config.toml
n_layer = 11
d_model = 128
n_experts = 128
experts_per_token = 4
d_expert = 32
d_shared_expert = 0
activation = "swiglu"
moe_layers = [0, 2, 4, 6, 8, 10]
router_score = "sigmoid"
normalize_top_k = true
routed_scale = 2.0
balance_loss = 0.00195
balance_bias = true
init_std_router = 0.0307
lr_router = 0.000651
vocab_size = 11472
norm = "rmsnorm"
norm_eps = 1e-05
tie_embeddings = "early"
optimizer = "muon_variant"
lr = 0.0131
batch_tokens = [32768, 65536]
seq_len = 512
train_tokens = 213600000
steps = 4906
dataset = "wikipedia_en"
Below are experts of layer 4 (counted from 0) of a mixture-of-experts language model. Rows are named router (the router's row for the expert), gate (a neuron's input weights, with its number), up (a neuron's input weights, with its number) and show model dimensions 0-63. Each number is 500 + 40 x the weight over its row's rms, rounded and kept within 0 to 999. Numbers have three digits each.
Before each expert's rows: "mostly gets" lists some tokens that are sent to it at least half of the time. This comes from a sample of Wikipedia text that the model never trained on.

# expert 14
mostly gets: " p", " P", " c", " w", " g", " R"
router:470512463466486477559442453534509467551455530540532528548459478553491495489488573489555504554550507488484540558496560516537506538525438497464532565471469552438494487523459458532498518555507543
gate0:560469466436507529523426438472538450504503498460519550463543462510536510414551568526493530516492545498543450504599519466524495472495476494535499580570434489544567533446514583482539521518482477
up0:532426484494544458489531465409486519555445515574459568493455507491527551463494519543542541545509566465561465535474479522492531513471472544514476534514469517466582540485429577506506478541483527
gate1:505437428472504532554591499481534513515423590465521430514529459538471545555495506512547512492476456438539530512537537594537484405512525445473500494494481495463534497505557449535452555487434482
up1:524462469556571500531481530404518488385547517534518497450470483471516487546613540483469515516443496502496490451487499531532463530478509522437467521516470517515506481547485456469554562486558444
gate2:446465545565503559515487588510515418549546539456511632493430480501440497499560489511551561456478414489513526550504461536490478490530543498586485470559505451510519500417501518518530504480467515
up2:488482587499450543487404512406518491546486464489528615557516499511475484447490498556530543498471469478505541527505452475557480520473534455566481478535472501501441456563504523480509550508456468
gate3:458469447472501483405472491523483537378460546473500542462533504481492524538445567428501503499503499477451525471525527599401478521502531529451449538537518453533586542502494486472459516498547494
up3:473512538492433524564441571475467487440581404474521458480513492501496423537528543510520469470548449554551528506463532514555448471522547459530514494513492520589489492508498528437510547498448505
gate4:538480469542470521465428492436555518440502472487531555447539523471535518451508529451481481507458484461488532476514463558451477561447533480452438481592481540506473533497475557420478517496516408
up4:455562476499511477397528411520430509475577493512520494516513440435529554488503497487489504563509582523454473569493507527471533511532457499478508494476513505489534478568506506488495591512508497

# expert 3
mostly gets: " water", "ological", "weight", "itive", "ative", "ular"
router:494522469557447587430448528462501503469554528486529511490466575528565535561535503413429514508474492533534467534500473492553551576512470487488452549626489428541516517491460496464541457541465433
gate0:561433502501525497522498491481540528500484480496498530499530556538520475519568492495514428487476499525514476465488553377517532479504507408547453536521481545519488525502500477567574400432509479
up0:522496464553482514509515484534474477472542447456508467567504555512526527509546523485498387475513494484522538516532509476489446541523481473498453487629529505581520496535419516453498479497447495
gate1:521516482548520485506444455498508579537444468451478444463519514570512521466517488579600548511455554476531532447481515500503493486531538534411531502446547516602535520456491507467472505522548533
up1:497455474542479488464457530514524461519530447541487519480436528528510489520520508544517519511585499491451550489494565527528557470494491509472524437586524450558527502525544493421522452556513465
gate2:509499571503550568431501499505506474529451535502522576488496507513539534487462488457497506475541496574482466451480474509528475454519523477508469469460492512528530538560476541451510431408561508
up2:486526564480426490516533460504514470469528511514537429479509472525430435479522504566550510570443427479458502501515492449475473466532395448460500494457527515495508520544521538529554541410536524
gate3:509503563531494526500535506457503460495503479481457451510465575444474561526488550511493505560503517484501467496538518498519462488467418450500557576555597443500504506503487518490472483431419513
up3:529491486541477467531506476531518477528538490572467494460575471532501459557446484494524478499504546585521504489462410545482553563460579574538535524481466537571513505414527503440552514570513500
gate4:563415505471505532488536503466505448529482521472540533540528462471474490563492475544443492514493482474532468473545471477522613569582525428531480461472463531514471537506537490537501481432481451
up4:480505498454548528449425511486523452518478468535492530512484558513519554486485533417534445458532523553454524470476469578542438468439497490493550454532486472490524531481460535441532523495393515

# expert 122
mostly gets: " High", " Red", " English", " European", " high", " Gold"
router:554462508504493553496477465434666453451506520419457483484595539506587474483505561463505608526462421577512472540476501506494499486560493494487514493536501479544537543409487484532488455533550458
gate0:560475442630493583486485526511525449435456521543494482495559482521489530469486458514524478526519541472467479476490507499462544475608500536505477519459512459418510573507515525427511454542497500
up0:590503470561499529486585530506575474515497641456478473538500533484530481478456531490455473491369491494502496476481560509480491481565533505537548543536420442515517473460522463447568455544487484
gate1:494499440456501449493562520446594567509535469511447564436555469579496498504496448466453476440473488529534538525505498499577579504520518518459457458502505489462487551550544523475491502536478490
up1:482423625468477408450420454531448481529493467545530443565510545520512427534500522513560564473523460465537453533489536482545526507540479490512485528491498543477536502475548489519496482525470511
gate2:469469525465509511454500471433559469426518536570483467491486569506511498488444556510488557420502461550477442417467503556464520546541504465513504567468491476462476534485465434493540448549547503
up2:478463538517460465480468497521529487510513570590483449460501525443479455480466512560444514439556398535495491475513524536496546549504500520464538568524446469521549541542516452430448459549485528
gate3:546488464441440476483486557460516468571560612554483494427594572533524460469447432492448539467486512533475527563540559476471532486514558486542453465521554508547509536422538472487541437558468521
up3:405525540485529485485520559568519515450545565508555454449576502535555475523442493419542542529430495483538519572535543460485465502555479537525501483543588463564528512455522500528513509522497489
gate4:573469517430488485479455473530562487479589493461462550487519527504506492523548407409499552474499524559425490501460529555468492510537538472473525413554473501532541576554451473553541494472579481
up4:486484551468455466520459458540459527486541522556499473500520462518432526518403516535467440494557534457507485481497590556525529479528512519559578514479541550437520450536521494482559542534477522

# expert 64
mostly gets: " Avenue", " building", " Hospital", "ration", " Building", " roof"
router:495504507533488582515503461495493536470512504532527520499534512511470530549559523431436574434505464539552495505510541522539528471500449495513503488489437397547520530472488563511593454480385467
gate0:479468506559435450410495466447536548427404477523447541492485496506499494374510499536550568525444509496511526493469495559484541456522528507522483522413502498498405527497528489515528438540511504
up0:507518555516513459526479531472534521541465570490491493476476491512450437517533466498516497565416479516512503548443420517473508476548484510538492544473458536547503494486493457433521438551527522
gate1:503525527465517474430399493498526505556516485456541551462524478518494535530543488494394549463534443526482530523538534487469549546562541535510441534483523547498525527448484473530440438518452498
up1:516548564513471555514482471511513540469509521532485446464446544487472527487516456465496545478501509570510485567471436488503462556580508459518512525460555498519447474528482490526538508485461489
gate2:532476514471533504551543465487545459496502545460500541398434464447553524501510507471508550488469435572554499474529527487483513532456533459432493473484509486519484567465469476439542549470500454
up2:445461433502487462510505567482523445492520448562526503618506523481506496504418596493550461429586514501486533478534448480463465508549528529516440464497542491459513459520546518478532475498489520
gate3:536400535449450423500528498488487457502486524455537517488499431567566483513492584501484579466513532498472497447511491474487584457548499455456461464453511492546550525459439450525492509517468474
up3:510477593434455498549525480512497484532474510524515472494460499423514459502454462572429625438501490509430563524445555505526483426468497429440450492442549571464497533582433522559544531501434548
gate4:541419457522388494524481440443600564490510520523516436519528527551485551511478568463498519478559457499524548544519538466488545462494506469516461511517534495503502445434459513489497525443426488
up4:502508520446557437525539484493482383510494453427433517441453491471540468476496493557469505508472532478458476501500558455552435515483500462470506458499506498529486511561554463484478441522472502

# expert 33
mostly gets: "202", " century", "201", "193", "192", "7"
router:536511475463451540470445465425486526459460499567471497528470487501496497468548489467475535459516492504492536519522541523453463460542462458415498468525515508543538488477522624501552449542496474
gate0:499467549568526571502509489487476458557485515495468560430519566534449503469496478537541455498530467536538413507509493474532462538532552541539517555549474480463498504551522525565450466510518480
up0:570471463495511474393541541470571501479491519555481497515464430483562524532526522476512519500550535442458527454491473531570558443467485448487466538448530497551504473462541528451508511449553511
gate1:560533478480470499575523457472465548406501475438452465490506512532505487492549516461456576521548476506518528464553552540457531446444526531549536450520508501508533522502511547527525568535528481
up1:503530442528559506509489437445523472449450450532536520524521427526521483498486455556531553428465466500518448520514512530448528542550471463522563455456484486510487506442510507503471543447531429
gate2:506511439460488435423564549509493534452478491483468537452520442522509516511452536474479473506521474524466454519512480439492553530506448491452557502497444483548556510472493539500528473514533451
up2:485447436560454499533535549501571514457555546523437520540494514453496510520610547499505440489508469545552556467538479509511497496504499466517476571500516529482405554518508502521514504506563464
gate3:513497539513490454481460558428475482515431510480503502491469493501437447552505489457502505552514457560463499402533513420465486544586485474515505538563516457574528504490552504467583424533484499
up3:454491476484522500519576454599514519457553499501503496483529496495534552462483500559509494471527544452525501535456505533488522456418530519482520471421505520428450482520430468517436557490518485
gate4:496486466440486527539477525493495559548488547487473537436540496416498525480542517441489511554460512560461478467525505456544516434478510454475549491496453494578548602523508545532497464509517453
up4:483430470510494469565490484513541488488531510585553507509532469454492478497469499449488480497516436443458545488463538560509510504486441453439519505496475537509499527472502485514441487465577429

# expert 29
mostly gets: " Succeeded", " working", "iver", "form", " touchdown", " pick"
router:528493541464465517511534484460575504418497476443494484481552505476501554481529511508486554464450520545452543526587527549588559404493513515449565485576484498523540512527481549505485532492458433
gate0:585469469511483468451490495536543439517509481512528520484511529469542517431462518509448494516441512519538495504594522533535480475496438505606471488564431571508523529474494431475497500535438414
up0:507591500510524470512506564534523483475538516473481457463480545444527538459505504572454554501463470479606534456533499510536551482550478483566501465534497541508460508540514417529528428519474405
gate1:484530529484493495547488583456489515417432523452476453528526496460487522479505516483479545481527564517500575472558549487579460441500566479461506525474454525441544518528489489532515576501473484
up1:438483477564461505408459470490472458521534493558498464427487481548524484430491493527574408498491472552560466539450476496460542606478456465541422419469550481524456445456572534484490421474544523
gate2:531456483503439565501490553475568536525486452436476444451429429541526570475518498469582475481490470473502540453540538481531481474534411555506478483485500511540523542490505471557476569469443453
up2:444528516500560517570465528481401539452466450555568582468556515528492487479541525503488473535509529495477472459429494486508506480462615472466505522497486502508471466455476569480493514499576630
gate3:480492531472472540430533509455561480461495460496483507510603530482454507426443512497557531477460445528459561577573517524512500558514570514488490519580481496544498444505424498500469475529543504
up3:508509429542505492516481472502465565611526591580447509489515458497534459526547479487445470524493562509549441413438472442447481451453535510501487428459538546476550543507601497512509473518451524
gate4:549464516478431518470501579549527512501537510462454428495477583474457502514507501490487458506470544521480530457544441422469505586529549525486480573404568447548562535470530470475444539502461528
up4:471525531466503410485434469473494484560508446508519528562468451468554496504536481499568489494595452502487500489426577465518491527495514526494519459537495527507505400467473482541441396559488481

# expert 37
mostly gets: " +", " −", " four", " three", " several", " -"
router:534514453533429467480456510466557490500467460526492521461523518503583547525533568491490531495466506508530526539512460479530561501573513560518529449505469399492571499420486522479501488429520516
gate0:476495519502502509524523538519477504443437468530476521493505548499531518551585501515467495456443485470562544477516479511488490519577542526505622553458540485481523520521550538483451485484498513
up0:580515447534467520511429460465488533522518509503533500458455484516507503467442521476556510534507501523440441549517453519479494498448407504517411437518489515576485479450480479558497503562454486
gate1:514477446484491554510452511492513488454481467485438506489506484514485560532480570478524498519534470500460425497551458437490486462585545476545463471496552500478520579461541500516507495455478525
up1:523487480546453517450414476494523447435478463480452523462524567486558521517446508462436452537494483505524485491521397535450510538479484568481513554479526469515489439483509409468479490527516477
gate2:585557571467415517474522469495518491489474525425510485460539440475536491528508507572548449567414487448523527491449521496501486438552492562473531469556446506529501533560496502517439462471534474
up2:520510561558529500503483515477546535562568520474486498484477558450513427499506503466551523529502526493580571460486499448513494478550475551533494584494478571519476479500480556513511511544545549
gate3:408607507549540480515584528489471502460448519509450501487491506497532481486486554496484489481445513512550491457446482497472552526556510493496527496421503489507573517498508472515466506513536499
up3:470592494568499490501579504482499487564531512547434520493506504457554513512507473529495492462494563539485601471449489435511476435540550472495484448519475525513506583504548484594491515528449567
gate4:494466474476466505490449487454550480476489462486510477421530503504463541499464446444533502534465418519505451494446495540475457414502523499555468549477554525509525542550515514498444525446515461
up4:489500529542446567528512514455383476464470550540543610492493523525411486550464555519451454479510469488494491518580507493475531577506444600516581487490412520442480486576494527493524530487437472

# expert 28
mostly gets: " water", " business", " car", " system", " road", " power"
router:536456562565508587507480505506520461450532459582529512472547622467456530548502507425471527468536474516542465500495542485532477561477488539468530480505525495545457575438513527478528492496479381
gate0:520473598537483543480548491508458549453454471569561453505437462501493584503500503553530489461521505465468540462515485485543521530571451482508525524407511523468492525433507551535488493482495485
up0:536518458432465466475559520523503573504465468476422485449488552523549520486527520544480496561495521456477484551528499570493551477453536548466561470524468481438482568508423447539517584534456524
gate1:547544453488416502444456513518508498515577482439533517461507481503542409414560469484549549509453482528525501492521497558541485511420515467524515597527525505548515449463525464541462523508468536
up1:554498555532510489539451482520534495483512492474486483520523446553499435498522507475581489428469559528508523528509584494481510472474450485454480520521536430454532512551552448494448560501530504
gate2:502497448548449457472498585458465498538503453417580499515455518494613531445549498461463487506543503513485456453506478510481562546458529482465497445590546463503516563413435492477506478568543526
up2:496483547462359430519507493511495494566558490466475475436487552463548442449507496478471580551473484536489590465499459501479447566537517514506503455524531494518515572489472520555483445555444499
gate3:505481519426459499482493485452518452558528445482484484495532537486524474543505484528516500525543547512498418511579445518569583559508458584523476446580493483509469552529573534476574500459543541
up3:464498530392549377501458488489446495488469464524528496457514534520485535501577500463477537519588524513493432545637525520510511523543519497533497524539454502492515475471469526522544489444505523
gate4:565463517501540444451545558458456513479454506523467455561501538597430535490503468510561456469439490541444600483483456464543494547536504495554501481507580487504518430442592506503570500458437542
up4:462432496491547545531508544504477591573571491388454553463510488530509482481504475511549529509518516535545529451541487595546559467570535584513510445502437524472452550544457470503495501544602529

# expert 9
mostly gets: "oph", " mm", "Scientific", " women's", " Serie", " men's"
router:509507451466462489478543434500519460473424491540446490522506515502527489486488524499473536459478416540441481522455466551442483534531549570543492489553442487498546487437410465522461492501481506
gate0:517509556496440463459566529527486447502498543477505425419540431424467512521474517525534470512517523565444542422512517458446445532545513481505524509524550527495529579451582439501474442444475520
up0:507490528502452546477450496499486515485503498531489550489422517506464566462500566511415540512509511429463528499492507535413511484519450465441558501531469502484591493548488547512539498520456505
gate1:468491481536461584517473472466536456515496564410452509391450511458475521508505410532485604537518450518503462569509540498523533421531461524447496519492485523509528557489487411517458541487537500
up1:466449510492498523458565560472472509509422473477452533450523528453490555526476494522477465532468425539469488581531511487457504576501505491441447479530584486474459510504486571497425538517477428
gate2:521421449581500533537533393423552525530510541557516507470493545513454486489502476507533529523479426453461558520494461471434538508529495497457492511464514478461480538490543484481415471443538474
up2:442558496530472548517481512495522529582554501464476520543583505518499537452565516466489450564454496478521598505495489455493504511496439405479530524484442454489506539452542525434488424461502488
gate3:469482490446570524461458436455565562433468457458490499480496478574460533517563478457450467486489457451488441435508501484496521502542526506507461384500470488482470451498492477484502488488482530
up3:527513505527485519539445515506432484624487457529477489526523516463463514515509442532565454570513534474460503482468518494546571552531457495480476536473531489469548498524418498487442487498498395
gate4:469472507506494577464438574443520509493511469529548590489508470469451537434558495469497461497490477514460442533524514445516568590520578531486526439513466493462448494460544498461501465425506550
up4:502521468441492446428485462549515487460518522536450458491537502479499504408489563527481499504523488520492480464517581559478557472517543525512570507396466501509466536525607549555472509523445489

# expert 84
mostly gets: " l", " re", " b", " c", " n", " un"
router:530529429428514516513517492481491484491467531477489584508517496455483509462440503526473538527429453518421444540512485554585516566519511473539550502485530482523462505392477476493562451530452481
gate0:533520512469505487568466512508489506486434483458508555480516538429581566441492451496520490553491486566421498547533500565459486550493465536539443532583475494574523582474437473517527519465465503
up0:543569505546502521532502449516473510515472462464499555475486546407495524399442469477506502508482499573439505505567502574468513501534583545477459505511458565507511510470486489565523522491436484
gate1:555449460444465503552455539522572489499407505566510480515519490464473535438477508553497527494544538496469475503531558469566485497553540505488455506601475498510503488447532557607528475492452494
up1:520453515475505474504486535517557431503462512487539497483521529436512551539511517561475552510546512455406555500517549473564502525501537506534447503486506479523528476488495525563459476511450482
gate2:535489558495474442562558504557583508456478545500535539546503609482492473520510486487467500472548516518560443498477561472541550563592483492467501523515547500555519543507495554504514519527424528
up2:482573525494528552469485486548486569544447539453462479462506503540487498466405571528515454427551410519518529557499455520449540597507532561494473492547515520485495518538465449515486497533542533
gate3:566523493566485497486471506504507514485501507516440570505516466568475530509521507471549522433540492509530486535457504509519482401523461481496492550567522547560503548511585453501478479452457538
up3:524544472483458406505502560546519435502536453414525516447522480523434513540495447521441475467516519416534544498530543486551518561476515514540525467439531502483491461536466526520489568542478465
gate4:556424488499556451513533560458516446502489478479477489532462480431494462524487516604584490511495487556440454473435524472551529487467493475571438539532468480516486564460543455485480573430471551
up4:483572500539453512466502546473514490471422497530561538506513501526440503456484456464475474523505495504541499549492513486530526558483421440445541451467488513493479420524547525510496512536462417

# expert 95
mostly gets: " period", " line", " work", " project", " House", " term"
router:505526555496471469549460452540457523412469418474563565517486560446475521516521459438498470504494520518518508528487433504496530556556439520413523426538501497521511493502464499585495475496549515
gate0:552477495510474416455484441487499437536483510473492527490502517527607476457486421491469588460464512461460569531477474510481583548529473449532520535474532503505537504494523461442597500541493491
up0:522493459465544494530466472441461557448469446521433533466503470594456543519489523516491484535538563478539491585497416509516491480493472539505492442524497499514578476523482536553476518555522451
gate1:587448568496477509407488500530472487446512457541473473459532539504474521564489550496446528467465479491503448408495493499467526466472560439508518543504456460527455482479473423472463477517421529
up1:455484478481481543450495480473487476504476573488521528566448500468476528535457518542494489502478553499472397567492499496404422515484460540518539545510526494501529422470520560475475535553537554
gate2:461496463472543445589550551489537420506491541472545504509520507456504533447463510598455463542464502517456496504437536574499469506620530480478524519499453528460512501514408479527562485507526546
up2:426447482515423541481524532518603504479501540575460516503499532537477521578527519432513541472509443463534500449575515517505575484496504527512538558505471528576498565522460513522564536597425484
gate3:520499541416448464496509552456522458455536471497572505497557576479560555421486423478487450472542506552552490502470545532547517554531570494490489480512498445472518536542537489481495475474565488
up3:525501493509491522500470513522567441425545479499626479530531554529508546507532479446528501453509487542652483509524596577536549475460522469585520549456443427475512543538529489539509544528497555
gate4:500555522530528422526456556472497409497521477474514457460497519488511534505503420469505574530486421532402494534572510394512489527506497543443566434476418508570439538488544531561530516469493586
up4:475515462568505472537538535401531528439510544470535515571518552458448532543545465527522499488458452463470483527512493462471514428460525469453487577468515492501466516500526513535456526406561532

# expert 115
mostly gets: "ulate", " —;", " Natural", "ative", " \\", "inian"
router:539481514541477581404498418428556524455503470487399486487545521465477541494528581515469566570530470499434510551565486546497482530523495496531467460592463496530538513475453588471577482468500510
gate0:534501509472501572480547445484472466447555576460472542406495539520520522493454470449491549536480461547472463463517502529485514518552432574506504539543467509490496548442478557552452499478534517
up0:447487541465471519457407478483483434477505482495479476483521492521496564500477447479495483573459408506436559473479455420546498519482571506536552455404501494500484438484496501502495479509492416
gate1:502536520457495469468574442569451508480524513405519551480468467470524572523452552544489525535490555518512504469542560566418490550527580488461488508461556453577508547439500541479429532510516481
up1:466408507482536463465528543482514469403493527593483490501537514496515504519485539503496534452561487484378515496458497493574454471479500500443520488451459536453540473489486565476596454494515440
gate2:549472534431457519584501454432435504462474523525512529464491562398502552533475557487552526447537530463544451458511592465527481528527456577467518560491475526501550512510489615519491514493489465
up2:428508425508520473503531460505548462490486491467541443467506468506428467486555401486383481538439473493458558507591437514472451478532539498507564447481463447522505506523493418523478462546543486
gate3:507478473459515485490507482483521512462507471478469496550467552453512548503521511506538512481526459524468532495544459471504473506569542455604536429489466518517510526491455535494490482514506447
up3:517527535481487566534444511468525445511521487491558469481541442541472464472543504465520507503504459468425477524501491494578530550474515566422516506505505498495427511495483492522502470482515457
gate4:530533510537456508513467444517504502514500508407476475500456475540520526445474505509492452493542488573542570487497576504520558469514542432453531499511548508540550530494484473506494505485552468
up4:479515475583479484481516496428466422570567497492504486472504498551524478487538451517455460594507498422451560568487502523473506480518507611453515552514558568571493540481481515483536455439494525

# expert 76
mostly gets: " H", " S", " N", " An", " Th", " A"
router:531497441447454492548446529469498465508413519501502538497466495570513536443526473488424513537488458472513513512499460537503477518523524465464581494473460477501469523454424478515540481498526554
gate0:533518496488559473435487464430537523494508489548422469529574525542544525461499499531482496506476527473535476483476448497438536571481517470482475496488473472463500546546427531477462475482510496
up0:563490530472460508499553475485484476554462536518493531495432543510517524553514548504550485492507517558463529463522488571535522519488556539528498514443495517578491504457465463547498582488493568
gate1:570473443454457534522464428466548470468568511573503501508509463473443531531482465426567588555502453504521454507580493505462578527491592504470564448519464484463541515508492568551564450510484527
up1:523504556475495480474511548488523518537521483515493426516556508489491485472525581550536519457544541536479540481537507405529519492468528525497454555456509525496486512485479485444454528503532427
gate2:545492504466482540507475492522499544460500531545539501418573485482489483538498544409507541521543446503471469416526534501510516523491533521443483502528459480565527508412432486483525489511525510
up2:416437468468535488407504453500421556473475500549519478434484430470460504491506464473494460424407493496486516530542508563421531464497535588492423446472540492483503522509521473488493531471521472
gate3:466501500518514434513501559378543472493480523514453478527463493612569486506480518430448575472465490560554489427576505496519487464482575547495550515519478484493522518448474495474558510501466583
up3:547461490472486556526536455574454532496548510504546515411552504443492512531501524540532436501493553497492492521456511499459494524474431564484486419462480533521496454506531514499447496502522393
gate4:483543489467532518442518510495533469516572508512507460454557565542482489421509487417496532494542517506520533557530567562411497475475478555476542476501490454483530513480423496507524470456443498
up4:457476483522448501466555402510476489538468462530492471521484566470479488543529491461546522527506494491572464497531503513490436518433507432526455501573514479487536563484515523530544417552510506

# expert 96
mostly gets: " re", " U", " new", " sub", " out", " pl"
router:535507445550440495446473489476507429510383509523435492505612484477451549474497534444466533483450378497464499535538501500462523518539475425461496505476483460553503530475453470499551512472544556
gate0:539518486517427496445446495479517477490513488492516540528474576506540539497495469446562505543442511492560491445484512495458444503428535522465519525449502436531510552464541567506604475528469524
up0:468521421537533488481504497566465493547429475514439484498449536518481531531462513477597511489552438475495532547514495428524491454513578518501453453519568512512582462478474511545531546475476530
gate1:504464464440473467529485526448525484511485520493423422474557557541510510567502487501509465586493511482512485519487513497520464464438489472491506486474509524527477540488516504502572553503519534
up1:486438531463471507461451437493526496514495494466589595528537465493468514540525484470512496526496569437540401509547506486527514519446514556436443485529489489475550492528514523551483545501524490
gate2:550491489472535451561378446557461544476494469559568447601560574488482516547475492471529579539484571521439506504551470549423521472521507428522589429485509494534494557481503455508431549463480542
up2:532513449576454525480542488484500541480505527539376541472458414546483412534456506469580453437415509451509516513440499445535478489476450506505475552495463436508518477512555568543453572507538549
gate3:456506486562491432467464467487447464481461514525551511451602469498493547454498488521494547502500472483531476438499486467495465519559501514526475559550496552578498550489520571488554448475488528
up3:447478461456532485546506434542536523551486491468564555523468581464432461536579591474509547482572511445515514504514475514481466494568472513503441506566453516449568469454483507467489500467480504
gate4:457472494532441520490499513441468474475467462432450479531539495512472452569460467490562508510517511526506435541491466512529476529448556596466502508472558442457587523482488539562481488495508521
up4:568488567520436506485411481531446609497559436523499417504571548482500481497494448492496470530464573486592529512499421483461517525483553551495524486535532515506502486510534527502477530510494475

# expert 93
mostly gets: "w", "v", "b", "h", "tt", "sh"
router:531477501409477514541485517349511491517483497475523530465544552476474543513564517500515459561515456450470482532447575579471520510507501436577573502473528512468512517483427514486512521484510486
gate0:475598509431542501498508498521545481510421568475515540535445457522525513530501472423463532523507448492484438483506512513476520528561488552541596540532472460493534504545482471493505469419561470
up0:478444428539504522513486483523527498481501529492487497502436485514464539505516480496447520504474548555447538449542522478449414462559514518482546570487432499558510467540532427619508443477555488
gate1:478455484575500479510400514452568473481513505501527508499519544541475529510473460517488524467462438430509537456515510524493453470505443544544487465595561467535523528468516556499481438448487527
up1:542502571546502449562483510578482477494464542526453570460493484462453455518520489571508470486507521503505555458485510429475580473407490475542509528420470500454575478504560486498450487408447522
gate2:537472513507554486508544534454504456550557498483503449483498542507492548428511478456521421507514397432512487561533531536414526527510477530526458513458525484524536564468497476454414503544483547
up2:528517503452512540564566561509486562553456503524549454408485442443495495467544523516473423521485499460402507531524536513568525488504496477492509486427519548481487542473564534597421536530489456
gate3:523488490456492556514538542526472540384404410564522554487548503514564472538504521481479470527542472497527429463522517440537460421453513511509491465517493466497453545505520541510529582496536539
up3:423492494572561452505522521478477521520550544486521515481474512543458533472499496482557536467423588518557521460484436431540527526527491530519495551453519511479523431516506463563493444475420494
gate4:559495473482431529507460527519497495526484520524443497482463503538510493475464501470565532443475485454488501543510504544494574468440427508531530566505493542489596534488537520453478534599430600
up4:500452453417511466497489550553509500579515486454549472479559553452566572520497467509543498451515571539474547507500458563555537459489485540510542496468549527497495489533457508532558519496514468

# expert 31
mostly gets: " New", " North", " West", " High", " First", " Red"
router:491530489536472572509513522464632477501458604525453467506558502538494470531475472548472531500425470557482540552450494526483584513540454528528556446566471502524508509468471498462483476578506530
gate0:587463433466486499509492547431628485456504511506444478496507462499447573498474506443521568476475446497490517554505530556511517500446484474516518555432548517467483517447515530481541515405520524
up0:511495452457521449504504517451479408520541519458492451486467531380490595492547530498459491524480542486473439518427475574507555522504386481443524463443406467481506515543484478528511523514537554
gate1:515516555485443482467505412475484483531415514500532496465489527518500566510542482579533545559459468554537401526481474567467520574536492436473510522489470453529515515488496519479494421483472432
up1:522471560532483440527514490512468502468515420603530554494564519574473509447503440456476464442534498491426499414541450532565552496510478494505473539501542518496535571471514478453469471510508546
gate2:507441503494506524462426521462505491447524534476563566481495516469508543447515431547508553569487503570441488447537539546415452485501488450460522528498505519468549537450507556499400586502513496
up2:454589556463454493577500526557443518527549507444518463494510516481548576486467528488500515552449516491436518531557504483499520472453516411554449568473540428479567463499501538518460513423504508
gate3:543536497420489545520398483481506390477510491492456510458532531404523533491484551514543473476487442471546534519561502505422521509493491543506503544470510487499511512459588454519442484473545506
up3:515513452570479548511546498540526490483505499449485473462476580455438494597601459545482439482502486481481550502487556447470492488554536543555509495530501469548453449479584519461437486510475508
gate4:527530489524583415550485514509542426493461500490533539402510511496508553567531507466476557407487539518452460482546563479466430451534573479460470485578507506521523565580528498487537492468469514
up4:518502449563513493543547580430491420519498510526506505463491483521506486575503469485551455550424469480434450441534512519454471547485475538514448588493501565544482503466493505474567491421501478

# expert 20
mostly gets: " won", " received", " died", " born", " performed", " worked"
router:499477486440482526489512435450553490475512435488473537528527532529538513470542499535462623451466478528530452568528540524532509503521509574525538504505500462488623590506499546498470526435544509
gate0:491496491565479519507476472452479455508446478534532523506517496418487536453538484533467567507482483519506571530493481537465608467504494429576515517465527564499527509477504540559480454479528556
up0:504440481468546494462526490543429512479475548520518505530460571505482514533508604452482430553493592503507457516563543553475452505485472524504459480422480470478503524434442461435457471542455453
gate1:549449445512584436464502460466554456448507444529506526580501494517540489491541502562462595466468456494460514531528494513499563455484480507526519524462577476507591528495503468436500476444526488
up1:480439443478521491494508494478474523505493473523470515545496535566504453516543430520423592460440522599499489551516479520537561498476508531510500452492541501520529534548497514408509441488545524
gate2:522433501437486493470555519429542440503506467519567514446572484551562475494492445443530569477500470511468475479541506521473525437496556525470535484524555466492546529516514556474481555480399527
up2:530538493544531486555528516494459498456475428465469514459503441499522508451437485462501460532558492462448522449514505515466545541460457442507469493542540491500594477465470544482419492451521476
gate3:481399469573459482535552464470551481470501457534494541499453538494517513466524472573560541544511490454508540489493498517480488462447527515490552478512480477451514504491430537448457519514504439
up3:497568472467511543471502585561441539516479519489473435449512447516471485565529494475459491463525513531496470509509420537464483629583451424508500508434473523553485515502495433517523463541501519
gate4:572493499502494553479528441438510510501499453516446516533468490526494450533452514501466499516584519485498631472490484461500496454572491530442539496535470499516505509505568590519573516435484526
up4:439568445528431467548524533460532519461454571524567511480422480544491501494490480480483496498496444516453518462574447559441531439472452525511523485507485525526378463488465532468516529502554443